Experts of a small language model: 10 layers, vocabulary 2048.
Below are experts of layer 4 (counted from 0) of a mixture-of-experts language model. Rows are named router (the router's row for the expert), gate (a neuron's input weights, with its number), up (a neuron's input weights, with its number), down (a neuron's output weights, with its number) and show model dimensions 0-127. Each number is 128 + 24 x the weight over its row's rms, rounded and kept within 0 to 255. Numbers have three digits each.
After each expert's rows: "gets" lists some tokens that make up at least twice as much of what it gets as of all text. This comes from a sample of Wikipedia text that the model never trained on. Tokens count by the router's weight.

# expert 21
router:099121123103157125157138091079112165106134138112154118138100116129124127127131099107091173132101127114122140135111152141110105124155173132129145135110121126096114162126111093119128170176100095115118127148089151124099101135146145184160127141143128135077170115162128107119109096141131116157167133128154105108130155167178122142136125073143120124167167122151102168121145124104169143120078
gate1:161078126104102143137083109127130138136100137100065148150127139125136132172138153159119154090115133075152154144110118109107179078149082092113093121149137123121172093169105119140110095126083119150116135167149111138181156121127122152077163159131127158106114154128116137149133136119130127135135159111130141141091136131120095096122145132137127137141157135145145133137177108139110116127091
up1:161129095114125114090125133152122122139128101140142158152160106112136132092139093104138153116158125152105155128163131111126103128152168130126115121120124126122111175107115103182118194150099142138143124119153118141095146125116133134168089170124117088119107156142161111107123141182086148175129059142125088136183115085146133128126090133146101115155114110114130131148148136151092112146155
down1:104173145132161179126150120137104124129131120146150130132133127115144079084132138120135134157117120131084129137164099156127121154125132179129145139158124150157095146156164145158157102151106098129148128092148133116115121124121071146154137144164100119129150134105142152136108102111106193138095101115118085099150212123170144125128128108120141090143118136106118115160129143147160105103161
gate2:118108094137148111137198145106168111094131166111121106156115111102123135148134137131123157109131118130091126157118154111111125111135126159165111146154135154114157111127121083103155149105173111129143125145134153107137183163110117142178179134097124097111107152125139117133135073175110131112143131134101106121149112136117103126130110129116133135129128101149140167124062101111178109087077
up2:122148167124121140131132126113134195097136103144109117146116159139123139125118137095140146145084124126118142118152089137115100145159142093097143145129079086108131108097158143113141121085124111122159142079176129090151106151092139145086068162158147138107108113112093147059134162113118167150127109127109116146132122116136106138112167105162149130116121133166169149117120130150146110152133
down2:126096131172145158168157143112179143144137122115129127099111146113130118142135121142155142140146078130145102092116140135125126111094146137168129131160127126152173121104113106133174106118142135105150118137085169158148121169124146101121142136142144147085074134123104144114135104140152131121161120131111105132148100186125132126069133109113088102157124160099073160143069122126149111151095
gets: " |", "|", "as", "am", "al", "us"

# expert 3
router:124107138122167141121144092129144161175121083128116154133144169133126150124100106107116093165130096127130128151123130116144128142132204149114097095152138112138104131100122165102146165119150157129103140137131101121128092109126128111149135127120088135134149095136106123117111084157124162135150194130142125163093117154150088097127144127113113128138123114126204117161118181110107111075121
gate0:174109130138100160117145094100153164107102132102128180129114140144099125137134155163167112141172108098121140110152146136109163148092124133142157128177130142128103213090100140105095131119112119152119125116155085134124137151082088124112073143105152110113119104150148138130125137085122125131151146104136137127114126144124136119129157117171145135113133068114127146146122072133159112144130
up0:138137153114118133087140118134111139143117100150147122168124136161094089118128143143160125119148092105166107119116121131106105144154103158103125107099144149111108129144140063172104100114173155097110113157118118148115143137129111151121119130117131175107153101071042149137104109111150138106092144108130139136136104113113121112107139155123082137190102124145144110130117127099121172166125
down0:145103120087113133138151104100124119086131112120098150117148114130171141124110091110110141123117142176092153115112144102166135109096124143090079120120112128123173113115151143163139179104129123163151159080113074097151086118066154146137119109130136113108124144170147123106118129159157100162167124163144121163136146122151106126156121114160101120140142122117120135089129107116133090151090
gate1:124129075134131111149130173148130090124133114123127161112162165159141125098152113103158108140138114148135113105174148067155114105148114120142107133103137107140125139119138166146104089160087127071126125072149149136094127078113142065121106104068127131093142131143105134140157127151158145151111139158106123113103091104148127114120119117145124123117140170171113099142154120099131111133119
up1:101120141136164120129163151100089149127179107157096145132138118131115149112197133123113137124093095147157108164170124096127115139121110125133119095159149106098160160147142121109104115189129128117109139116093106142151099096102148133115142095103088157121158177106127177066147120119127144109118127126098131121136065156170120160119134102139123126171136129144141121125135113127134151104128
down1:119105158086108155129146117130149086121093132119096107120125097147141138150116155131126151169118116136104138128107121153101129146078153072137127148110125147096123105135143157104161150086106154116106139125133096091147132096127138134129131133106158105138110105093164117137142141107159192128130087097141127108095103109149094132184111151139140079114125136110105164128127083133168153078089
gets: ":", "==", "===", " –", " —", " -"

# expert 18
router:139073131198134118065106141117112166116118143138135076151138162106142118143146150147107091153116138128116118168138152169129116133138060140172113126095126088125143146140117112164083107135100142119132108130155135130138159135135096073112136135129114106146112159102139152092123126106091141114135129156125135139146132137102087112155077090135118124155101135135122090117164110101137113137108
gate0:109161161121153120137100135164143162147116114105132084146154134125104139144120143110143088115073106111102095130096132153192099109163113140125147157129102141097101130148100112184135145102123141131145100144146142135100135155132134114117083114147099110115208119138126139145149127123134114140123099122091147098116154133113133105100140121128169111101105122144114117068173109107176147105112
up0:133116136103103097153173185104149117138101129094088135088104110142142091118073105116116098132174128162103188134120135123086124129133141086116123101112132140129135164123163134105116094140087135153120161132077109149141139155137138134118166107082056132138069134128117146119142137092150122117111143139097115144118071109132097116121130117129143136112133142104126136125136143152115116143106
down0:166139120137173157122166075151098104132168119137132112111140138128162155128186131130140138163104094143141118162144154144150094151153133138103179140136115113125119139125109143149134073100158103128123086113168119066144148086137116118093139123177126137107147091118149131142122128105157168142149142145143107123129170151109127158121097102127129088116121123133106117118116121117082174091113
gate1:099118101115139136091142111142143146099085112115118120112122125089140139120140129107098117211158144151120136138144125133116098147143098081123086125106097108131148138105108159167111142121129131121122113146093103154158151157117150118128129188095087167104127129098117110132157139156129083127107116130131160136146117181079108112110098120156118136111106117111105109088165144074129106163109
up1:168099180128125116143131125192146127109115127131148122124141143112095109092095119073167140092153160128117126119111132171123094151113107159127107136124132108120137119136130129150169110102166122087169122141096115112140141115138139142127145089131168125108121135133113164121116190120133115098175115115131110130111134108105138091138144171146148142083115121116135153112112102184111077133069
down1:111109099107109108114162122133146144123105102101110103129136127058143142112175098145096141177135130152144150147153120121119125130129079115116136135073111128139119143158145144139129137115154141111131086116091111170180146115140167110124149191095085140129121118117132114129183110116150127144086157107141122134136119184111129137084123132129085132100094139136144126135163132078103108122103
gets: "es", "ed", "en", "ation", "ing", "ated"

# expert 7
router:120144119140129160128112086161151140143147122135095159133104135111127090143120127133164093143147147126111065136131120126153115095122139158117159135152130105146159133165171156135156097180173097150110128103149128093116140114138148155162124119171142102172151101139147148158146131154147118131138096129137136143186114101110115163163088154111108136122124115134090162118135102069094137160153
gate0:119157136105096121148135104098175151121123143112106130085131148163102153131120145111141127180124119162090137152172169155123117127117115147131129120160078125130122090140161129112165155127088132125070112134098095109148130136129106136162088129147122099153131138117124129089148090155181093157122152103153115126148149127115100112137143170127156119074152096103085103111129142110117121133084
up0:158152153159139151147098143120086130123113118104146087150136135165118133126156130163093126120142115159101145181092107160088102144130130134103108143120125139156125112129130113171108166134130137121130114137139135123110115122122115084130167059100156141128114127113146101121106146104076120147130119110180150120134111173079125123080154144157079108131147140132144098128130111182147183125110
down0:111080086131093139105127109101134123123189137120112140121148131119104166137098151110176132119120105095122123109131137140143113098092137137115125102149132117116125129169143180138147088129136153141120115089110092146134099131120141138108107151148154113154140104114120174131095095122166095121140148092126128124094149113073117165135088160155174096119144114096113159166116154112087082098128
gate1:139147145136110140115117090124129142162098099151137141100113118127114132205111147134147137113150133095084099128124156162106083105148114159097119154157147122140127087114140143131155074116127097143100125117133143124124132142099155092144148122158140109086151100166114106193191147150119112153171123087117085110106138118132142147096167115142121110095090121127153127138109120144155126130125
up1:144088112135128130122156098128102118126153104113095087172130097136131115088115142160118112090139158144166136139109123131107202191096130112120091121105127136119144108140127132133133121127122130141128115099155151161108086108089115138082151106159139123175088112125082111097138104130144105087151094106157138133113106093107161102142101187169137121147152123107143149129154111143125133131131
down1:137102150138126107132147148119171144144108162085117159104127127103153102152108156107091177086138102088123103149126168154154076097130146127141127112144145135143094125126164167164102124137112119119145118117108149101107158147125121148129135110171134123123115113149130062174149136091160143149160136102117125165131125129144119166159150068130128087122091154104111106142093118160103139130131
gets: " R", " c", "m", "c", " t", " B"

# expert 12
router:117125130142102149139071138116122130119149164138099124170153132136108134174126157177156132106128167146105118151131156127145128100163167153118115160092148159118105165118162146110119118167127121098121148111085128070140082133136127147135128133130117110188132123144126128144163114146140113122105105152131150110151136124139142090152110109098131119118135086168097100079160155127143191107096
gate0:139133166121110147128120103119131100142127104120143165125136153141113139148158174152139143110131146105079153156129161148126154186111116100131126165069103142130101181106149093177141140115181081095125141138112139151171124090102113145093117093111117153129132104127122106102121134105153141123139148124142121122155099117145119148146172131117128119097109098103109171126100093128158176161143
up0:102130135131164096097095099118125106116147118098143143155114117126107096144133133121116102099121096083102131115141138131171113130157110146100139126147119098130164100107101127138135116131127173124089130145121153117107146161102147181121082124148113157151159163115129163135117155138166139123084099147156127093089145134111128144123169149159108109183118119104115091083087108111160188106134
down0:094136140147124097134153117125099147105157132135150086116121129123104166093133094129164110127108119110116130122130116106135141096145135168158136111176134143157102068135104161125129166113128165135106114154141157144080141087112098081060110119129145161075153117146136154150138103136157116148117106095166128158144179130121143105093072126126132130128112143132168125134133136110121094101115
gate1:137149104129139136099080101134156143112161132080150106094139143105133155145110153095096070119124129117140124116113150195104133110153136129108130177153085124095166115161134141124136113100143102121159118148111131097160131137129116161133122107119085130140175157137112142125170165076119149117100123139127120125105154110123139118084132095082095124119155115166083118122121096095104152145126
up1:119134089079082098102110150160120117130140128130093121092115162154127155083110114105131100108123151125131166116127110147093108146115130145128145124140138153144126096115114167127134124132123121137135149140111096147186120130133101146158146097085144141087113118134115128094157157095136112097107159097167153119115156125096156129119113124053120124065148089160148153133114099128082122163129
down1:147134152129126150088127120166103107120157147110103126079091137085157137119126110089135099125129170119119101116148133143169122159107130152177137129170132150091161098114164094115146148118119111102131093120116109119143114132131100133113128146151127149140179137164152176152166155096109160136108108155153105085146124111129118152080114120119149151118164099154124115133076126099093115173119
gets: " he", " ", "ce", "ate", " it", "ia"

# expert 17
router:155129155087098053140124130128135099139094104099139107106156118147147126098096117091108162098132114119125130083110125134136159103168150107102121126147133163114123112131122119120148093152098172138127183082133085132119130142104109132079105134112140134116144137119099109127147156141144118164131132119139136116082160092118120113124141138110134150189145105150131099182154132161090136087144
gate1:139108135076136141180137137160189117140123134119106117109108141070120139070156133131139147129151110132139130104084096146102111112120169144089138129127090101129120104131069159142116146123115106129105124126159146108146159120099113173106158168128131136156090109136114154153111170139162122131141137133152145102111168140143116145125109136115093131128135106095153136079105109170098096129094
up1:111138108131138119151143115176132113141152119115104160149176113106148169130123156107166151118124112136087118109141088127128142138135123113140149076115107115129126135134133108134113134108101134065150150135154096102095161130136111123196152128129130129107088155185174135092102127119135154139100104138142115109128147127140081156126125151107149113146072129177136169135059137150129114133129
down1:137103155147099103118134134120130175106120145124157111092111159126114155087123144167107089135118102134162108122146149115122081141129108164118114098080152132058130138102100091169102144131120134156116193133104133130117120147154105080102119128107104133129132119104152099119127092132141087128147147135140146093134116130135129165122154149174102138109181148125145127076132143127156166099120
gate2:148112140104117136132087122140133101149101129136147114123099132122119117135125166104120129118118125097124128141155106103154158151154159149117166091135111121086155132121122107127151168151139139129087161102168134178116127160090113129067129137116134167077106168189105136130089144107131094127156163076138104140117128079148154126140155140109113155138168106136137161134153086126154090122117
up2:123156163072137110134141131135104150114097112116112167119118122132112107129125145132164179158130105139133133146108098148075106140183101143092085131129158146127079111179144144117120177144138103145176140117134115139152142098117115129103078147112127138117113136147112139132099144120140097125145094167076103166164129114103146157081094141116141127110134124113105161144129104172163112120124
down2:128116116127145136126128166131166116121131144129186133147153147146107096144120137116147094128112151079110111146140164151109103164121128123197148128091107142148148161086122132135141114122112150093128117104099123111093101168139100146135099118100158135148104144136146116112122116122123121119121174150145128091139134157174122125127099066097171113086164131118114109115101156095149142190166
gets: " the", " in", " The", "'s", " his", "The"

# expert 4
router:150117139114134148130131163155122121173109126126133128138094105161126174075126108121122099141169125127138099111142093091103125148117097127128162131144127147149135085141104114141130173143100159145114139123153081144131160159103118097096133150167090169137111106119132127131105122133122141119109179161137140097101118094142147125132176166135131087155130130100194150134127175167142113082124
gate1:136140130091142111116150146179165169147088127109112142136185129141055150074118146116173122143186091129134130134142160131138135135153125102130120084134126143146101133127079112107103109120153095120121142121101111151127134154127157120153127111109158151120145111140133103127090095197121107120115105149125142122097161101112145146128152145145153125096129131145182135122106123128147083105111
up1:129142129117113136134122189149092139113148115111121162140146121116105095173144094137067130125145115133095127131115172142109143091140133131135154131106204174133091118117115122168135147125152108125127135174113101131164130165137139113143107148148143123130133154100166126096147119151142105119133145106153149056134128152115114116112097157124108085116155120174112154148101129182126093143135
down1:104128147160144120132140097114095143155132141128116109156086171122136141111107118137158186125124189092123127124162120133105112119123111113123117149203128080110138105166168104147132127103125145149173132094132154103130123117135100128126108134102113099137127165168177160172124136108112144117144122138083072149136117084139140140127174110111153116108112137126109124109104134087103161142135
gate2:148131101098142199112169122125159130104146117076121102140148127099143154092143069153103094126151106087108123144118109105127129148136118148163092128105156147153137129087149118080094144101136123126102124112133118149110117128132156113093123135142103139124132091129126106108088061093127132121156109149100149138140096079133101109134098136139143158123115151126150152154153167128123126130073
up2:147077148114125132099124134093124147122131067160090165157183163163114101118111123125130139130130139126147104130131125143131134135142136126108120152118121167112152172121106164140155104133138092119075115133104163142148134078112154111187166132144158141077107138152086114164125127150140140086107130096124116126115118143156115130147119139170120130160113153127114178089100147142101095149115
down2:109169113097136154099104105123117141156153147118114128130130144125137145135149154111127146153139097144124129110139149130114105143173137129168152105096204133082137030142113138098126172111093164093153122129102070141124152118105130145112143148129116146113094129142066120078116126098120088148130126141123123152118145131111097137120132141084109109150099149122127122105114135123139138097137
gets: " p", " ", " l", " w", " b", " M"

# expert 13
router:112169142129136183122155128111122115124109128123156106143142141129103144125085158147123095088139118127164157089132114134107165166102148128104165105141109101130104134106121163122110110100132122105086093128125100137135137150091128105139118128136121133148128081137131133115085100153131165096140180143148086088073151146123155117095166140152145147115083144105181121155124140104135099096168
gate0:131140099094150165175137112132135192126133129174090127124124105144138150110105103128156145163124130098117076077090112081148152127101110122160100128135119137129159140098117105136140122146110120138072159125162148124124117147127157128115113169142051138136166165122169146113140102132166127119112119091101111118123123123153091140134119097111139128122132143110151112133149146113120184122095
up0:141123094189101126109157119132118160128165146137123136124104090117120126090135127151092128126111127097112118142123107092119172127150126137143131121158100115114115125127141094147146138103177108111142134094138127132132129142108091088118119114130119122178157124150129121091147088113093100126116128056086157145091073174149079159133127171111143126136183127129130078123132135149102151117112
down0:108138139097157139147110119149150124148130092162071105126119142122135147127099136100116127110149148168097149111144130125149136113116053137085137125126136175133127109135101122131100121079103124124114167149122132103106134080144101116126126141147132140096126161129163137135165161127126101124110121115123146108172128104087141114111129125139064132142155140163175200143154136144149109132069
gate1:147139102107153158117147101094139143192149157100138105164114094138131128141179097129148101117102158137148154147128125154117119135145087120106153132083142142119089119121160155135123149126164144064111090113124126117116154138139131089084187117116121136142154159140125178153100114116125134120131129120140161136102122155128100140121129146170123123123133153108086096157097122156086168094134
up1:155138142148135102121121104121108122104151130156072124155122124145115136177116127111138149117081117176167110158120110128143083093083094127163156134136120161131100169106145117144115092156147119136150137161119152151080118150129063157114156135148131099095133143107107118136117126089124120147084129054133108138180122112138131129134109140087137128129123135170142110130144126174135104130114
down1:145100142095123082146125104123117087155158126142173142167106131147108104148165093072136129109124139170155115177086149145144086136156130109142147110111131121156127164153130101171177138166116101107111136128116092122161144167108137112118154125125119146103096102144118124111108096098099163156093141113139141151139130115151163109136163100100102119121124111120096112130154098134126116130074
gets: ".", " was", " is", " and", "ed", "|"

# expert 22
router:161111077115128125113104110144142112117130111103135134159114106125133138169152113114137107122118126113151061132123161141171143107096105113135101156093158094128114161080163103158123143120103155100146110134131145140167132134147148082112107149110144131130175132117103095093118101126102122155143151102116073112104133110163145134144142127117134127148145072149083077120148134114099160078140
gate0:160130108143121137077151124171106161156166150121138093113114157119148176130164100122117091127134113107115093119144125114118143108115132114104118118151103146145132104121150134121067138152104131096151117107152125139189110137116116130057122132119164108158123106121101154101117096116127114156158117142114126078133165117140119071134149167156126115099131167109146135114147149101186109138101
up0:118148172116160126180138098108119134138109145119144106111159101071141132152134127136149111111155142096129130137105106105141156125148135146142101132135108079132150126112164128183123106153122106163088086153069114137147139156110166128105176151161141160173164102119136114141113097122133133148100102141104097173138119142162097141131115177138117157134138107141169126098153114145124106120096
down0:173097130127126099119141100166115146103122112105148144135104179066135130141092114098083146156138113136109104141104110120156111137133137126107135127126124187119146164126095098146132133111127163091161171119139124117116124122107073129110089105090144100143113147177110160098138150140131134134145158100125150101148154109191169121116162134166118142154141140145116143133129145103148088118091
gate1:114087168104116179083075114103109125122086147148081129148155130140119101123135149096138112143140100110151142098126160137118124134134116121101095181143117117132146108121130163152145094089161110117124139133155141150149127125134155155158078104125092129119137073150135148099126171182126116134153102159187125120116135111141126128097117116127136145126118141144181126127126072119100101124150
up1:160171094109151124132126136113125118117102151088159118130135139138141109147085153153097083113128125121100161084085172109171178106111084164112101106152128174097120123128131172115152158116100143149142104105127121117144097128126139123109116091161161113106114110102110128120170125091133151148134085140126110104145155151124139096123130136103147145064118128089115110135127154155090135157133
down1:102127086101128107160119136059124118165128123092145125147116145106132134148156129116147114078076084142096083169169136109151089117152104125152165116137095103107120132153145132110126144161110098149140156110114117139165103102145116118123158130144146141127119178139133103109118100105136135171152164133106151121123114167107153126156118115136094092149084135104150127131152174156153144152110
gets: " of", ",", " and", " to", ";", " by"

# expert 19
router:100179106157121118100128105112097097141106115127121122113128120118125178155154156127128090177142151116126116133113107159110161109130131136059114078150146069124151101080120141139126143101119073129140080108150134153117125106126110121107137152108091104155099111101139139146123132083117132113127142177088124127137115154112106133137106128102145133144133095108132161121091127158195127125122
gate1:101176106160152099118141116131149136177113071176132127117106147128172115108142119126174099169140099145127126118123151099124124122135123127120108123185117144137107159158099140094120127124136135115077091176143138089135143127089110080117129143115165138137129150139157118115087148146100118127128144138154124126130136157136135157110119148117143136101107088162151144114134148130160094179193
up1:097135113172119154119126096102145136153158121178114100128075099144127099133132130097131108149127124131111160140113100138103125075170104161138134137134146133125154129111108137102108111122150148145069133126128203132130108099095129144117111126143113189147124122155159119179098106134139139132139138125152150112118138132107168125111140130113208101082109097125143121116128156114094151099132
down1:136119114132147041116123150159098154131063127119128134153162129120144169112124165169107131128130152117128119151120139124121095123124141150155127138114146165164103142144110148101111101157131082153135094105107095146139149184182147122183124137149141109145115110111122150095148149104111123156148133104152135111154106151135112161125151114135134094128159142135119085145127105119180174120133
gate2:140120108154127153115100117133099111177143144128092140122096172137107098165141163126122099151157133082099168149147140119130105146171114144114128164135108106134127144141140189168125124143112100127135089160099140156143125161145146087100161134150137156158111155126116113125150139144119132105149116159126124140099113147135109202144113162132160123155124149108139206135152127108157110145149
up2:154122129111134138146089125174176152122115111127131149160099127104133078108094173112146141137119130126110162120140120120136155153106113159140131105129071168114149130139119168094111090120120174130119165112155116141135060130130157091089143133102111140138143134125147145133126083147137131165117068082130143148131143155143102114158121129127090103095118149121159097111086111173124137117131
down2:107079176115126145119166126147092157122166153144133125091166099130136172160157104136129129129124131130148125125102160130122137105140128105117103098079117120117117124124130091137125148124080089135158081167087142125090153115139153161125131099181119109149126176093115149098166142120141122135083152133151132148186087160156159115132127126105144099162120109118130135138132130104147108109159
gets: "\n", " In", "in", " be", " con", " re"

# expert 1
router:147141120153115146130137120098126107103115141125159119137131115171110126137117139136121139176097107112114123098145131135096089095098150180200125127096163141179114150159107104109197113123118140128119140195104163121108119101132136145136147114108132115133138120130128104154120064125116156131100087112119128106118169099103156130138174149108131131115119118129157133137076154096140130092110
gate1:099130132133105144146122103142135137133154106124172136159112130127129152084104148146104093174125127132135109163133145143085075102129164111111112132111164156158150128118137145105123131134121113071097117092107096136127145105094118079148109129138120163144145103109091113172161144128107123110143073082184101136108135149157134144152143178102137144142085147137124134091123104085138137133153
up1:104098126126158126144137117089205103154103118154133179188094130144124137132066126173097138104123116110159121089126130099113145106147135137145136138106116113133106136114102076150122174083134141119116124158093125117163087145149123163158108129147125137169131128137104082152115096126134121100123122145131147104120147120126141146138127146161159104148145102101150105129097102125113183123141
down1:190165138101112156100141136147076132105152112068151087108120139130159128135153177109137133173124122132139121161122124169125118154173140127115195148149147094129133159136133137088135136152101105132130113106118134151095169097094112126091120148122110107077141098139157129165157176129126111125133144118118120120109121142115130133115155120110157158091122094167098159133132140136126099140108
gate2:108163120130138149128163108095121161127122158107108133100147129115067134128144191105097197105131102154123154146106154131103119145108143150116122129162145137121118098105135093111160150135112105126127112155122137102145132080141164122142141145105147141121069068152141113087127116127123160097121098143135133115114109114117110137115129160187114139138126125146158180122094116127138113079087
up2:143144138133118138138087108148116174113154117133125180121130114117102137171125181152143180129164112117100100133119124076072145093087144133152136146141103119104125125096146148141126145153132140162121103115128186151128118127131158163084126120162089155150116099117152131109138182080156112116153136131128126166158125110090127077114152150123110127123134098171138094102125137138115141115131
down2:117104117110147106129127163128097121122112138155075079091109161152213100107106141126134032177101120131129131115137134151164129146126141134140104135146111106167108154131124160090126153122140131086123108137110107135118140159126125064124120121126096122137179110126118103095149120133126164169148138131122117149132156096135116141120129145140101092163115126132146124141127132121136139171123
gets: "al", "ar", "k", "ch", "h", "an"

# expert 16
router:095121123121117127152105137145122132091138117150151136128115116193162130080107132096143129159131119115156143117126093144122139134130118094101150144189140134159109156121115170111127122136146159140193147117131100116104110100140130126132112128151154138108146163143114091167159102122141132115149103105092106145137140147094121130085179097105159117093121134120080081144143145088122115164073
gate1:096092119129131126142156173122140160128116171100157115083112160142121132178149100163158142131088146164093150102116087113144151117147168146140113136163126145131110142169115116107166125111150144133171108115107054125128114150129143137099117132146114158130115209145136111134108115117137154114159154148131155107092154149145137146121124115094120131100164140143109098111133120151120086145111
up1:123125132221101167163176104118129103114136128139113101138123117140140189106131136133136142110140136149110145122127121136107123147089131159138159154129119109149120126073151136108142079142158155143153101131131141143137105183158119130111148124130134185142115122130143136119094073145159160115135092158133103134123125149143166158122145107094142089148111112115158105138114141079109125121171
down1:138109080113105110115081113152149166128127132149088165161140146093146133170106173108121144143117153138134212158129118129111151133179123151118129139136152091102143133113142120124106173141089083081140159145170128134126129145144104127150119149103101139134150127107125123144117164167134120165171146120114160093087111139133104087136117146139104123098127115145094138135134136124141120108168
gate2:111170146137127141109131115158109085120142115160140087138120128133106118136127105130143142158125166159162140148157124137141134163140130134099159091110105113125108204125092119094086143149103122084113146133141099105114123130114100111114113095126134173140120158111115080103128167150083106097120115128105133127081140183137169151114146169103128122123169124109134098110116160074132136157139
up2:126143103126112128150136129096135110116160120128139153131081087139122139113126156116109121128169165136126098093137107127124100107103105139127134080156112124179132103126100100129140118113093143154113102100145180143088126163151145075148123131127103131093111086097124118125169116157122144121133120105107067122100088155129133113148061144091153106145119097114121164114167119168111125107095
down2:130091174162112123135149156145104153152136146091116127122115170120114146159141121131139118103147143072155097161116121128129105116115115142143106153108148107109087114153106101139168119155105144135160098116125172074114082112160136116120138130132140098119160152181132159126128148115171103124104171094081105135124165094110090110137119122176106123132110166138102134140110140130122130070139
gets: "-", " D", " S", " B", " (", " K"

# expert 11
router:125126155104134126110140154136139149120115108132172097093160135131089117092094168111127146100150118122136128125132160137097131129172151120101131124142148134152113098170061160105113130118137101118095114120152071155146137084154139081087148159078099153106123102128132113146111113161125174130108118111111142152149112147099129138129111131118153158091090152116166129158109167147165132157120
gate0:183157169105126086129108132132131145116165109124156149086090102169107143094122092119100122131129141150097122139156122094109089127138087108127146092135123116106123130149107131153159094155134150096151140175131111142128076102121157117151140118156101094071100164157116119112118107141175128120139109135103121116166099127150101093106113122127110085155116141121128164133124159137155082144126
up0:113130117095106091122149126112120191118136178137110149122139107108143134127120156111120153093125113087105128131160149104156131166103151098117096106124133137141132135113115139097093127122171121107104137129106137118135134145157116134099114109120089151101115134114096131057129159140142121078171108146127149122114140143095127097148106142137179088126104112115127145170153098140101161187066
down0:123134133132116150096121080127153139149164123107131140153160097106154098101165136118171152164129126131127129114118136137142118105090115106109117144110127078163136087159161152118176107146088158141083117143083126142168121063105087099115114122153125120098114124107132076107094130114138154104124161151141107153139134127162139124159146157140080146135145133065126122169126138128143127140125
gate1:078096136133097104102171140125141136162073125147147145144122144097140116091154145130134175125161154139117112125143105155142121101171156117112136123116119142107136164146107119150125134103098155129110141139099157152124129166136129130134153123128147150060106113115081117120139096118114177088155161089141136119132142172183158097134159120126119089160076126108119138127130138141170116159110
up1:155138146139134097167121162101133123100178134136113115153155140143122091107126128165102150160092114153164092127111103128127117130126089161117114151108097116101092143154114153135118109084168071136128112085142151097135123085097142146115126095074120109123142165150135131144131121072117133103120153114129125131102157177117090109130130132164130133086137127111116123150134121112129164060125
down1:100097156147151079108183119166147143136117141160165116109134143137116125093137126148114128140111125095117112136116139168135177178127120110113111147119134122115115147134121139129122093159082184109143109151138119108134099092164103130130155163179137124150120148163148172139142148096143136126160148125137138083150122163097140113100131119099120131165119099131115070168090135118100165151104
gets: " ", " ex", " pro", "ud", " (", "ver"

# expert 8
router:130163127168143091132104082113126113130151136105124085166104149104125109166139102115172114122115136151104163133110152120120145146114123116126127164117104107138094132120147129128135111167165130147157160103112136140144122142167091174096159110106126098135121091095107128122183167138094168110136139189116059133122139105148135130107133140143088127160127113135153153152105114094148122138172
gate0:156112126072145110096078152161137178106149150085135134109133122147116082125112135116120103153093114148094119154138128135121155138111092140082103141133097119139127104145121168171154119173128145098173117159171133118157107130176114168092131096129113117106121192140088106143113149088136162139103134161102081137141118111116151129140127132116156129134109126141128157125160118128141126133109
up0:143128184134133167152158120088140149151148113157114125150139121142117146122136125157135125149142129099158104107110107090110105135163143160158113140124135162165131169109080153110119126089165118116109139121095138145121106111127149133039132168161165124152154147128108119142160125144143173195141117123138116128150094152112170097144130110168126113138130133120145086119120117158103148120106
down0:119123079130138110077108094157119117119110148079153126155161120122142095126142110109149081082121140133080122097103134152107115081118096113107134099117106138128115151152150146150141144196126134110144152125139126138124102126169103157136138097140091121094126114153109080119087155144118117084098103111102120119104144136138112161136145124158129156124119113125155149132166164085176114141157
gate1:128126161107137126112129086106138119126116085155145173143119083124147138110107131154121137133175108150134133137091111113083104097177149143102130100117117065106143177100129111146106164094148109131125130152106165116118147145120117157166100096132153173112121116129159117134101153115114124117141193148129128134150130110148133127093127158165111104131138091069154115098098140146151102118158
up1:103140113104135079084119119137177179115112140104134130153148090111134135104141097146108120140156122125144131113139109133170097109087108119148103116103138150125086107109104094092132128100108081088125148149150125111098108120153129141164100150151123127061130105127117092136178071142136077141136141136170131121128159121125083125142123108147152124134153134135091136119156134121163175129121
down1:154153105121119125149114144077185165136089149139108115116169151099152125091148125116150113105148124106100117109136141133147153101116163136143119107077127134156118104130075117084091132138129130126173130160139109156117118101136122112171130155137176161131139150145175149100192094157118101122141136138169158087125120148136106142126114148101145157148130148154117118167146119108110162139109
gets: " |", "ad", "ag", "-", "et", "and"